Below are experts of layer 2 (counted from 0) of a mixture-of-experts language model. Rows are named router (the router's row for the expert), up (a neuron's input weights, with its number), down (a neuron's output weights, with its number) and show model dimensions 192-255. Each number is 500 + 40 x the weight over its row's rms, rounded and kept within 0 to 999. Numbers have three digits each.
Before each expert's rows: "comes after" lists some tokens at least twice as common just before its tokens as in all text; "comes before" lists some tokens at least twice as common just after its tokens as in all text. This comes from a sample of Wikipedia text that the model never trained on. Tokens count by the router's weight.

# expert 2
comes after: " |", "|", ";", " USA", " .", " Coordinates"
comes before: " |", " |\n", ";", "%", "°", " Racing"
router:451487478506490530464467473559491518451462505443487533503455549565502448517512496452489450496474510454521456444488516524448533471407480498479492501460490450498519546473553489504533450522454491
up0:490417509536514504380517502524547497485472468486561505501436533489493433433504529499536464524465521491529507504414464506513526530526471529484497492502497548499540439492490499481542516509571434
down0:578492442479503530488520549516465559561514469418550466495490475491504444603558447511543494464465490542478475505516466479445507460501525433503448445507479504465529420476528488565496466533505496
up1:400537532527548519507485479503486513514583510457518551460443592490568486533525472549461452556526527480472460489517504518445506529542501517532513575484502538633577517376530517539546475466445453
down1:569551528549496541535506511555434505547434499515454469477469510556488513531508509542482478509480564508470474500593552482581534498481474497580411493558597534533534446537504443541439456538522470
up2:508509508520461506436443514503494493498564511491490553488442565465492483491518502431498457498540479509521444476571489585486436533492520558557454500421478438506574533436507487531560515534474532
down2:506512574558497530474507541482429544476462404496518496520489498480433408552508508488440492495428512506478471505528526462539466465493505459515524486529479482507485447494459554535493455498459523
up3:525397474498560474468542502486497487432458514505492464441494498524434482503464501424573522475453506485528478496479508537486575487515444490487522474483500538482535434453555521459519489522539418
down3:538492461470519536471503557504477582570536482415538448490494495528470456543561414466504477487482440541504497527506474511410484473516546443487416484516451489505507423457523500522523516516522428
up4:452588473470448463491466445494481567470526487437496431510506525470546474494448524496481538468527504484503509460604479513474429487449426452529580464490534496473562534463568488447524457475487520
down4:491477531473588507520471489562486494457496452539442475511459498506452536508512547530529477485513515484483458512491524414569596603551428518559512512484549474513494453580505544464464552481521453
up5:484428508576468505456490450541513586512570475458523492491461518476553511454501486457531550537516541538507502495492518605441479415522481487467479531479523468527507552464522515477496473514507564
down5:471526578527508507475492496481377474536580492514512496496539533491554495501496490415478530497496460514540401528508534490474511490425469472522519467452513440560515493441474498477532504460515503
up6:541433498475454551535487494540449420504479566534447463451478524492499532500410512533495448497487448537540508560525506515497510485538440513451518582500530473561507471519507506461443513424516527
down6:506586530581506529498487465491494481496526461484482521569457511461461560492389533454473466498468481569559419520542538504544483542505481428542545494487509519461504484477438493475424506549537548
up7:485490523509518523395509506475544511522440508481534430527526490510483509496505563441496532525398474478528522485438474538494581551579484527519438436501524474513545528504475582504505530550529493
down7:568488458505566573483544535536397439520548459457599462507491474515480495485562452452535513451455378526469460490506439520470495483488531466472474462502419452523515458493520518509526573452492499
up8:440466476478520535448494495531483523513423455441448497486515518488547427506457519502509376486443513558517549522454523511486527505463473485496504528503520493515482559470505559492504499509541530
down8:509492570546520601510452513499451489489495498473477510521532538505541493484486521474454447503425486569509495482506501555480447481462521510511586484491439558470500523513452488494478427452535630
up9:456446507475564475452549537458467507488439492501521506436491544526497509522468531425562507529488521499508512476456503522513593533561469535512534479489527559446515450491541541505473542546503414
down9:594493435500496569478512540528486533571542476402533444462462535536517453535558444530507481465468456510481465518500445480422495489495551428520431482508505459496496456486539490506486499522545435
up10:502560505480500502518530505466483532503537459513492571553437509557518471518553470497389495470529483601529527563487500484477481526465471516424401539464508436495479541520509518500522481520510526
down10:516477540504528512490543443442504503537510485513504525560582467493460512521442442617557421446506461473524484544589517553517464461462557513516482504570512481495534467437594492544439516503426579

# expert 13
comes after: " ", "–", "°", "′", " due", " $"
comes before: " |", ".", "0", " |\n", "′", "°"
router:519534504454512616452576449574514559455473462414487516505503594524508421415484514414509487568500555423439507520417550504488546469490534462460421465459489479469495529490480506454528516491579478
up0:488572535548488528467469543481501525463511478434577530510505513529525394502477512494509481502505544554518484473473523510408442576511500470549449531438497450517482525517480435466556426484485543
down0:483605487476506522530570507547554557576444476514449485464490496519451464522476491454425557530431515526412501545509486442517521527420440486396523482440494471519527536548487524500539524504513524
up1:492475534517607510452498462540512446431508454414507566545513571508487515421534562521510566495494472455475518536478552525523541544538504466510525524509508586426515535402499466516492469551551464
down1:530550412469578503546497481480458487456510458509452507502456451485505461441423498521528516512451559496472453516550461493496508452564464439414546520556534497492485619551509516548472468509595520
up2:465492603518421530486417523470502451427497505579524487472445577546475522482451462533485487511496513512558510574477592489517528403516465463483518505532465489561532470482462423460500486575438519
down2:535452442511557560499501497538455484490494491433448486493524522476445506557497552534557549528474458520525535522501517502486520462511519522516447534501470533482478470445470454426532468508442466
up3:453545466524519545460519486492551544501449446474494570490509490496430469435499543507503529491472462490579452547452490456506533440523498464535501447515483465455530487446515454499531541499487526
down3:495521416459500502559558469501505528520513448519427509462431442479434493557533509532549467532511525485504487476515473425494485417484512461528481548516482472461535547508412519460492578439462512
up4:585497551512480513495526485421557541496530557518500529579533604446540391424470483520496487468435496546516514443472473575540543457507553421524417503459489485463587533461559475532564511502541445
down4:519500505471479502432491477508459452521498498514401620491461480544466443564443476494485488554384482475463529533429486469521551399463467525493507462452437515537562517514460452538479499521494491
up5:497509555544461600583502445475453521475508563412532541472502472511499475420448465476465458546468604475463440489468562576443483432518422433458518538494485440555480474482485513521540444490544483
down5:546459478473507512458511510548483538503543474460498495462406471455474479525456430545471483543477481522462486502480528547478518459500401507430516494438501494471572512462529477488546515455568433
up6:451584511534509500439438495509475500501505498526489547517445598500495490527465464551530480536480455476459563573461543575490444531501453420530518533493487534564492531474444490542598520465434544
down6:504489506437489511538488504498437520579557554536504558444491500553460514476468439454468436463523548454473563511480509469563481510554464446439520490513496496527556525506422555455551503497487547
up7:498495505526453561385528394526547537534529496433506474448482500519547417500526481494517537531526491425443516498531510592489495557502503448469504531478567526469449546492437452499538589576515509
down7:457473584515535485570489508527484490550547529494494496521502411462481453474490506459471505515443482524481465508445455462486516436521437479486525492500505480521504498478520484461542420465551513
up8:472563524501520547500529470462490562507463535538502484532557481497549542549526444461458428460465538496540459494481447529446484484486470557497437439436499475537499592539587534499496487410528466
down8:498626507453510470463504447567533532493504483518458553569424456491471465487547447433485485485475524482469483511494526469388501472487522528510533522472477551565498530536565434487538495514539484
up9:517552537548521463472466575481493555443514501443474532419501442608510502445502467478500534514531558491564519467565561454443521514484499525436496494559496537473565443529524464480506462444506493
down9:495516463501543454530518544520488512412472508519531463543488476546438490503503428512477493547464540510454479507526477497497563537485462542489532541465547429387541482557453436499526600515444510
up10:495502542531554526445501488546552515449518517446466553512470595487489515424517471534519563516502432422425506503409516542539536536510517426476504506533513525416521549523502502465513443483540505
down10:581526434424525514513495532452477500493562436507434506461513481470492492507402453534562502552413513500438444502459464510603492455499425401457550480592531502512530569470413534547515536522490558

# expert 47
comes after: " the", " a", " and", " to", " his", " be"
comes before: " of", " to", " and", " in", ".\n\n", " that"
router:484533473556489494438547507619523571436472442485470507539579469406562529482465486505493552577518549511544497545483480560528520502516477517484465496475514547520537427453486555445546484488470507
up0:554548509564526484497433485510512514510507512447460538502463531470455512482457553544442434415526534542551491487503461566509551524413513530549455495541470522458539516512440554485480563515471514
down0:479601512476519546484496513502412550483496433536535401461526526563439510446457524521427457426504476540557406467498567484470536483456474508462497502507484508500487519546495518492505423543505575
up1:471544478556453449541551538540586521412538501454467575525517450521534604536456518516498499531528486477536496480480418452510611536430512531439497464506572548462539441414486503481500439566510520
down1:489520473485467477520496512515479453531473479527484528554571520522546551530526513527437529562494455440462500497500578497533500505508552532492578454483494497473515450548493536526570470488513573
up2:461520548580523604474511514473568520534476498478514519551504487459597516476502507612535504495490466532513515598444537570506522452487559511498477499422517479562539531490470516467488451500487522
down2:499488527488593551527450551468496471511535486500491462504493461519501558464590522501518493505454496473550516489513619473548548390538454498529501488484452465475528539540438464554477498524467481
up3:536489521509533456576517559505533550449502496528448523471502535470488494558460506621517514560556536475491563486521481541552524461525515524542451500547521490462436480486479526523483468544425496
down3:466502499575513541500548517472493488493490591473502472487435478526472579460521524480478462509537513496530505437507518565487507475477568584548496571524476514501494482577510459534521525513536522
up4:503507503449470589567482543453557532553458487510514488437489517508450576485474503470478459525517487444571485441534502513547484525490527490476503463456609546513581543566468483488513495537457462
down4:486506513566513532486494462469513445511518537477526494582467508498536560439528499552529422464566502453503444402550486542486409492528562556474533509595548566521485515560507485561489510532524425
up5:516458474553461476475485551506488540455513504516506552500520505493600529538513517560479536525490574472531486461529511546477567515483470572535459427472533516520473481466566487550542469524512553
down5:500514431481502485500468483517525467483493589579570436485435538532497478514527540474511493497466417499409492474495447497486519520458506473496563477558536488510481522490494500453492456529475486
up6:537518501553458525545479506598493534528531430460461603455479502483591510493496478469515482534453616449598504530485509497522546486486510502516486521495487510459484443401518486365494402546523477
down6:516488495434466465632509534493536523552501348482455509523531411503513534534499487530444507468515519507569462516490480538551468503513546529527460462465448517479507477564512531503515452542494524
up7:550498465448523470513523477518537593425476480466464567549549549507567484570456540419527479542487527500559496529466506514447496546402492496475447487524509532550465454428510531533504483514498461
down7:542538579528484436468547481523551426487465536493547565511533475484544472500438496522499427455430525485519481480564469553469463565541610523514504452564518582530530439424564542491491456452550477
up8:521488501468528452552530516471488503457469490352468576518470539538512549499478517493528439547621546460484449502437362467504563557467485456511533439465508519561587464507524525506483526406529484
down8:457509461468473551511509462500465525450510462519534533463570535550527489422422527446482543548503450543485397396534560482511468541519511457441598484484469489445521490544534542536503417473526544
up9:517507495575468504536508553533470459558477435468546484437475439518600518482452473495586538577465519508525490547493523461480512537537517462447520573369538526531510443444512507470449463459523431
down9:419449496593513529526465493561517441556507483479505532549548506500571485502500459528543538458506504528462501481532514530545476442529503553513508491477468578490454535525506435511522505526547536
up10:487492480565441471487494502481526487521528457483506533517549435508548588489454449551501493547572510476483462561464555496540511430522526535493513506448496518425507489446513545514494422577531433
down10:479520495551486501559494559480513489577500533498497518501516459584508513570525490578522527501555468518528523542540510485513474450483539545527469482519507452442476530537531530523498508475560459

# expert 38
comes after: " ", ".", " |", ":", " +", " −"
comes before: " |", ".", " |\n", "%", "0", "7"
router:485527522543442597459487446566520573436466510425505489510511446500522496530451488439487479462569510535512537551568539487490580520533387488444443537494525462513467490472549496451464473566512490
up0:493458520510417506525537474517470552547442509522572517559507515459490447463468498594521456525543420575508498491499502531556519514527382522455491556441527460496491501493424544496424547547522569
down0:504510513508560498486493550539494460467430493463494465536524490483464519482538508483517535500473487540444524442424467426517509544503448456490513520550529488509548489517435489448572534477521540
up1:545500455518510519538525448525523470469568568567453461525524478465563479544594539464495524523470535475564516514481460442422457573502461562530474538489465561493501484557514535557533440519529527
down1:456475565474450520555525454489494484546494545537403560467501451512452448492521470516488506404472458484455490528518530539495478497452485529445557516558451504443514479516527532579463444569459471
up2:445545497513532498487442522463477510457433543469443507524438471509486546455574503382464431532549479527569536465445520501489489497548435495540459519505461539553487469525460553471549557487517462
down2:570496504520465485505503569489529464479467430547504452511549420444493443479433495481526552450471455491492523565532595460515472507510481510419473451479469495486547508533481469464516471538459449
up3:443487529448530512470483474530477477388546543476473489541495525425483439442559440462459451502471483493549465454488558544471437477496526429507455565457428512442461562527548584546538470462444493
down3:465494534536506497525555495487512471468506517554512552488467469476468470470435483439564409453507561487478420561541577514448459425405558474518518490484474597453406420480601492534485444526491490
up4:578505497534521469524522515534451462487414497513481481530460529534534455477488517480514465511555494521527517425518461541591538520522514615528483471501522556486522470460458475495524495514478468
down4:462541492452380487491507494544453500450393521537474499526471433502463454450498455465468501484511457477467547468475533455542446446587532553507528471404510540510553504522485455523576432484441493
up5:495516494564441513419543477519500494534531447428573484522472505531524494483486546544503489527538555529519512540458492441440520514457478412482474487537500497494509541498486500459484457595484500
down5:479532549583421516485536497463458568540561473539518479553479535501541510555473506515487540389474529512516484576508499488453455523489534499490534468495440447567483527544517494506461464489519532
up6:498549556509517509477532493462457509527560549508541529513553532538464539428490485570438551519568507517545488485601556575532505526468429469453559529431515508527548473528501482493481490509557532
down6:435564515507571501505508533498473510530478488473467485492559484427482574462565458492493541567438554526519536447416458504498536494496491501441556457429544516536517440514495518542534491464509550
up7:496492536558459516469484466518532498451503480523566486515520510431427458450447490558577427469498530544536485521571534559526555495441485552466530479483535488462479494500496472526437446461521511
down7:529504515494507545500494549542469447465374494466480471581505485480466502509533491481569491510459494539491519484411466479493517499533491490481479478491497554506546422560506397539578466448497506
up8:502439497524511610421509506531543501492503496507533496454513503531504520483418503472518496455494494553506484611502525491501571425561462510525362538518599470525425486470503553540442529479485449
down8:482429604490549626511514467567497472510429482540468419479489533492502519473525494445548428486452492443465484530501543505460501486469532503551472539519539474482409504481528442478532470514508443
up9:502577537460517454451495471517507490416448515423544520547466505535494493553432496460487521533530493556469491499488550511534543509502524478480528524475520519468484527485547480454542534456507483
down9:435512527551482465548532513467476552533498501489551438494499546536508481492562449479513473540484547446517439472442528533458475509497549565532533454465584577517541514547471494552552518526513569
up10:510491529514456482502489483503476555554467532506544517479520511484576493460484472542533501472548468565500467536492472516473458470546427485489443535468601482593482521474447488507439540607579510
down10:522425518442576504461492536562529528531455533539452488504540446450439542468519492469543483485476467436400523505475490462521479483483434470561432550563517462509475521502452447455497537542507496

# expert 30
comes after: " |", " ", "|", " /", " |\n", " ("
comes before: " ", "20", "|", "19", "1", "6"
router:456418530484446591548525494391497476579469456490513516444492527514552570509506495451572486539539524502473499549559462581513549508453487555467461506518464451613438519447518554407511537493444447
up0:475476509500499461479514462455532409498524521504518506452458507536513513501477563536508510546549404474558469541488522473471518519542488489508521541529526461514489495439448473549504522479410472
down0:435480517475492547478488546547518479497465534528479511494552498474504511447367516509526465623432479470534447498490543457599499535471468488490530491457471447486515524449506480514473566490422491
up1:434562491505451516479469451477506482462537499437565534520442549496589491523556508521532607491529456477492552551495471560485454498506505497495483560524495495515489501517555484425584394549478515
down1:459507466462515479542482472487558469484528517507469544535508457458540476519465466483468545518521527471538431507453416522493421521490564494481533454486450458511477534540519474481549557526511552
up2:460575552447448537532480459483467477536482484437493495417475582431475499503524555444536516554466506541484524466562481507620502531442528570456486484443513508540442491467538569500505461477477491
down2:447519495449523501499491480521528435511436547470463475485469447485510482456495456431531474456455485539451534565489440528515516501531555497495437506513449499506600573480501429531484539545433432
up3:533493538531493520498536488531448507527516533491518506499525521537471497571452553472614512563485515494440518464567492464535576525474535517527499502558477498522476573426513585471449512479521446
down3:560584518443407544518510497470475490540506465493525466545471503477549461473544431519436533593513452556565501471485406532452532497430465504480559480467522506492412580552446506418567502485458478
up4:554531487447488470515486440530519556514489469449498486503483490525500523469486487492478487470505459577462521506451526546516530492504539533504522544439508488549447492557526529473471502464452508
down4:457514474439530507480464553470495555472557567489492514456526471466525512539486437494511500515482426481484473505457453476553454525463574505484563501499481414466428528531490532557529509509502589
up5:546402537523465478531574541456450506533467458545484551412521483477523510487470526551518497545504476522516505530524407498528527489522434484482511538496513533447465526461496530519489526475440420
down5:569535486467423517512469546502591462459474463555469527572553542474478496525466480490501543596555458569505482496470519499551529487513457523487483508506474520559530448457484485477520510500439502
up6:485503523462445477474445521495583476528497471423524499410461470468533472501522444446493483540494464488421531544457493538496464538486549543459432454539519545577470506490463469501449446545452467
down6:500436574473520490505424541448498451494474520470502483488527538497560504499508481489503539510478529459410513591500457518507507538568548439459457512525481427512529563498524426470537525574509430
up7:471439505494501499491546447472544544465553421520562504514597511503413497503480491450480444528505573476493490457504589528498522501440554463456517502505496462537434545518517458459474467530548482
down7:473542506450509546447585505390445543464444515475515509543533530515533556540488564490430518634500534464561504526484479489402487553534499398491512495542462492500445478552580414530544498515494534
up8:508474504500465546535411531453534502529550544504498517448486533579473546506537538473525430471524480496508504556518488478462570406550595451533479506519508519529513511548558488415461516426481510
down8:522520479453536504525471408523518508563505551541473469408459486518543507548476531491459515472531496500428567484544498539483527484439491453504486511500581505530538462455506521416505477528463511
up9:469493589469455447509514458464506480536518538438541565516463442489534522469486456484478555528439513506559497452460513515449502541518509575451511539569542496550519466490533494506402503462558446
down9:446519484519457426512493564535585508519477515431428517576538556451511532540433485514514541529498494488544350496487502503457486572495475489445511383461453580463517489507491572474527491495527543
up10:452489538469510552512485527480536572549401528536487506448521527507485523574496504512376527450589554470472494484512513469507489493464524544500457520492452457467438474479493512471540521535482609
down10:483483507536455526435525474486497556514472504533573478531533520456524548533498491505535507501531432461486548512523475522514465492503490459479521477537486453493544513523553489534447586493473549

# expert 50
comes after: "\n", "19", ")\n", "20", "==\n", "==\n\n"
comes before: "-", "|", "The", "===", "==", "In"
router:446408506529505550485458470483485444474461568542551513539554502501592551529451519557542491508473550408538517438486461572448494515571489547409486505486548529477511449494515501440499495528488465
up0:467454486529467548548468473512432541509537565499484487581507515591439517470449506495474476530563456550473421593517545464532541448496486474476477544430418493522493488490497513511537457519531541
down0:529569504505494489397550506522472499439494454457459547486522466486467541450538559532490541577501503541538561474525506466540496485540485509539515582451532475479501433486556557519558466568502366
up1:502523487505502492600444559485500499569502488528498517501515497471528400475520455478526477565505540500521543441486521572461504511570513486463439494539504428503517561443518513506503505416439484
down1:497566400419471489541434467489486465591542545560465541468488498534524530533509490488457487506496508490462501453529539468429444502488460510539533462546497470465587483504529428551478545519423451
up2:494545481468466502485515497515509500524553523472479493464469513466537535481509471509579466490559440470516535477533452491491476464451557495432472511461543476506482537471418471437435500431524459
down2:512532494448503457498489515473492449562535487507472501469549526526519444525496454504532491511556479473453479534479510432508479497523557549473546459512502539427484470501451485478564482470497501
up3:503484551504488511524465524489475577501465473509501550496482511417586529488411431464520434476456475483498508432483515616538519469472530509425496525463526462465469483511453533503482573504497556
down3:448512494497495529522431550520499577465519475499525524548496539488486472448506445482527518469519455512469579540467539512543487466575535461524528535496532495509520488550465457537464452498539552
up4:547487469526544490526535465537544479531464421545573501428489486482543445549485500459458486516514535493551555456474520530485521445529449496444469507488499450460504463480543512462474462486536496
down4:557542433522526550497448484464582427493500528523499497448508502527520484513540478534393549453475430436485437463511461542450476501465424510509532441531502591503476527496499428403556435521530534
up5:421419580489462615547443489503491484442558523488488547569495524530471434495528535519540477579525516541520593504452515511556479500528535523514486514498541450516453497491524588531490515474506474
down5:496509544481466506504456508513468474494456522556488504479443528546426471472484547477507549441397499480493464492508535525502428550443540517440587485493578466520503535537440475530484467441514476
up6:507536507513528535506526416466489526485480485435491546523502500485551455535379466560598538595536464526472502504530516483550447555531591455496514516558547474515488426496440507481492518497396451
down6:481549470581514565455513484467455534475520474426496550533490488517477511481578527496511474511465511521589460479494470483547444534550409512501490540389503464535515430573544494481503447498505514
up7:519540526489424532437516447414501524436498500507559512402514574525535478483407467453526499467482442489512530507511467510436472513462520492514534439458462502483488462494489522460504447516417431
down7:567584468493504461449560498463466511508504531444492554535519517533522499478531478511520484514413464589455470534482517484542475506486470480524580499524485542492471411500489473504451453508520496
up8:448499462547553450460526487540541437453507450459471429456469532539440531474519563457479485529533414482488445480453518541520462548549479524490510513486509518509549517507499474430511482487449460
down8:487543474547513542439539559500516396530447456480505478480546508550583508488493572452480481473551526534563520492535445530551506540557516494514533449439501513525562487483503535471542522492555493
up9:508501504486502509580477499530461511505523545522460488460527529507508457483547557509535531528444527472520435501540487504439463538485545572560502499518488519431470554414502580525495463507431575
down9:430521465527497516541492516485464488593484452466479442459518557452446502501506472491559531561438475482433474520534569490514434483581509427512490510538523468453514461506499379546472481531505415
up10:507486584506505442541534493459447511503467512414507511481504488393503465486494502479591505518472488484533451465477484548515542559477525582487530545478535467523556489442423538444455562488427464
down10:488553516452510544481562468528412558422508513435444624493531500473513440499479465486565481444402547478543522459452454493518497538447564467534544505520522525510529485484480488517455542517434601

# expert 7
comes after: "20", "19", " ", "–", "00", "10"
comes before: " |", "–", ",", ")\n", ")", "0"
router:431499445509426494475451439526528494553520477464509511519488451522524486479505524499558441500516549491515457521540475555421494546572462485551469496577509468545487498442563523440508464482517489
up0:573521467562588483489479484525554494536467496508476487486478494453479498509423509544542467521483485536525473451486463442401488466528470485513488475553527541579517579446540575461489509491511490
down0:543535513454560482503464514525505562482486466385454493517475491461552516481515485542500434507550596537586484466462497483519513431440538452514421528513454461542467476470540505532529476478488508
up1:510500481484528537520476475553528493540531524496533514481438465549480498494467448428557416517502579497509481484485497524471500493558510480466427478426547490480551487495499493417492528464573508
down1:479537570448535471516520507550487545466483506427506422468462495494552520518463547589508489462500527506536521488506538494509538467470547462494439521523560472557511573467445498543521468553522523
up2:543452465615555513509441491457479559510524593532502430455478533428457448531521467502510542559528519468468505522508423570645572533544528437490510499469489464445465529552516532450473493609493537
down2:470454492426503539511524504526504529530516441497471473478449511478434531492485568494528515507496492509512454533436499480523447518450537503482520491477464424561490443467444482560461478492501470
up3:503499529509541516502496528443386503501480552541454490455462546555466483516475544492507521482507440543425562506522495482446496473502451478520502488435491502508501523495488486452564549577535505
down3:462466579484487542500442446450487516500512523514521486461474535527520491476483511498490528481495584531503574589568502459480532536520495512523538511537525456500483482528585465492429507530565457
up4:608466495500488544554461497519530521585482564463528509478523499381491481535510472502459410532479576490502502451472492507476504509587506493560450442526487534583477487450602549516455488491506498
down4:519456472459513587515484520498550530554504476480521490532482508469432478504547508484530442514573534531524570482446489442514509493449453452456495507489436478531479417492549573528439504505475511
up5:573492504495460525521527499442403531501496535442494490482461522491423483526488457483493473561487501463530511531510529514469548546469516401570503442502523457509473532530516489515487492583424489
down5:563457531448496620511485534486410537553459479447491489489502518493474478495513514508504552578512575486470466479485522494516548583532449473511577461555500441485447498504453536515493525559476473
up6:514533505523505482496466510482539527472473590464408417473418490480515482536444535522495502460506501455553491463498421537472492444508499481544491464456430467460558495431483545447524503576526463
down6:519531505492520536524437516497526492457525470452482515461459466528508491572518570498495508522478479484537454466444421517527498491429591477496436454517478501548507521474438560449506477479520531
up7:449440508445557462540474468502535472524548533470563451516399490579521443437442509434493440479511536500492486579481519510536442522530468510533493549509431480476536513490540496402534501487544516
down7:501526502452538445527498530506470442496466539463517535487494475545584541486441551566517437488501573517492487548440461580506526429490613508508549531552507546524465561470372556516522436474536560
up8:457478501484529488451502483511474470537540415489561508487525476512514528432427506389468437523612566495478521517481526464448525450602547574556440555453537481530519487497547573388536512435488528
down8:539552423505563484498450582577521419484459505473544555473534489519605503540463483559510471453556502547510450516488501560524504449484565510470485434501499450517517514495452558470486415413490457
up9:502452524548569555478553456536448504546527464444578519489453506472488532469501468434508433502477574491471435492550493515521531465518486495459498502460574472468509489493493450479484554530521526
down9:545466555449482449456466551516512530535503540526499477497492488570515535503485548566519479458475536499485494491505516515536460489493577532500532491420513492478509510493481408515504495484565477
up10:555435458533446476456520526442430514481549493535537531445538519530527479521483476489495476593541548471485475472535518540515510507522548525519546478513514452475528505544460503471549483503424506
down10:471531478501466599507541470546466511548498447569495487510502473521422516532477499438501550536493486467465534555490524502474490589551445534464564466500574521419474476538453493536442441526498479

# expert 11
comes after: "0", ")", "1", "2", "3", "4"
comes before: " ", " —", " +", " —;", " \"", " −"
router:526514556491464512500443516490541478502475478541463549507461481495509443431480564490451536546502487467543507501477502497467476556552481534492534504466522505513525504519514516531569534461534491
up0:471539495566584488496527461515543576409440550487546529579575446554445506476511478491452547456510473482602463475486458522495542441544545475512463533510530555491560528457469500513482535468608485
down0:519450550470447524450493564497471480567486472489460551472512489482485417492573481485545515510541537502524427409495486520487501475575479495510498524536500552469454492483516502450542460502509431
up1:522506505538502551445541498524515522410538518472527524507514443498529541501533437463501462453526523482471487532438515506501517542510531482531448559508567484513567559505501462439404430454501557
down1:513455475441522544456454478471505469479454566477437481466550524487472500498609520504516533504519507473474471540484536513578488520502556511520478500507438452482402542478516482473531533520482480
up2:483479502490496455535478459504501488492422437491445564521523480488415534542461593480514525501482463519466513550518556436532481453509504437525459524497488528438503518458447528471525548583429550
down2:578488537574472545475507527478438491537523489483479516490552486500528449553483459523517553505543493498515501483487422448536480501574476516534517468419503563536595535502458439485512432519564525
up3:511471575492459487511449516562572527465403428557505540523524455553516462509486592528498447530517464438533512432495553467502494426565466476455514506477536507464561520515519513540489540550498479
down3:537442523485541493488494583414447463553489427522458537486478484460460497497506483521525502487541447459494464455425472462484490486526487479499529421450482533506528523489442491503569419530587445
up4:548443554538516443474507471466527517512519488516550497423368536468474477458463531470452433513503543505500580527537454530488536476505516431496474510518545592474479506445522484452514543498560424
down4:526544526571563534542523461480526458493488457484507502472455526513525483464604506484553496481621454494521494479493437507457479532499460541502439454445405529459512482498498469396557478529464429
up5:530479597490491510487500512460503495477540533512476522502464465433542407442491493451481529530529473467481486461517491547534441533493423536476537498466539505519555537508524558511507594603531516
down5:501429528515581498467474536508474491561506480528462464493513497478468513507479446545569559501504441508489501449517482501507506474490499468468530526447524513528549505567477553521523411540545492
up6:582539536510514466554574508497537497551463582549496496511522510512404530502485510548442602560475463510465512443506560474471534496553492422514482532491492501495497465517493520548559580493531420
down6:525489475535528505427539618435479501500564526534488501462541506554536508564580475499553543507528483486513509486489430483511524502524477483507468423489525560541492517525513435485528418464561488
up7:512458498489517525538569471463547472505559461533559521466527501491450501493533484449496416534527508469527518520535465486511486482537533471544475498486438545487405419492489525504498458527565531
down7:475439464549448524536572590498462477508519480557533488438440499566532496571544533517515506503528495493527492500508434493507481491485540560518473480496556530460454490488538485514557492490523474
up8:539401503519518518492507526533438517471538518514508486489535507481521475465492508472522373491474543537479533530504420501563535477500428495504498527474571491494543486496550500540456523495560488
down8:459434516478576525456488502545454474556525507563486486467543509435464431460543471529544529564475486482497483491529401475468477434478478482436525541472501514490571544581480544534515422516486509
up9:488405504505537485473528440519494489485480482473452471475573423416414444463541528520491525540483509437508525517532476509472497544530486435543511491503494512512489456457465470529488513588472536
down9:556448479528481514512525576477449498553498455485485504487545523533469399506458480561524511496497546498504493459477394519541450516539520516513501503461487534484490490464398512450601416522559510
up10:507486477530536473473486514556546518433476497522512552505465483519467491480517551457406460550525528482495537446462477489520541466539506538515478505519559514562523482511497509497501494425560516
down10:467500587495512502459500580478481414515490480548510460447443519416480485424580534514501477542503449526517437485496492478516484495482516498427556485512477523486511506534524496561546472516516497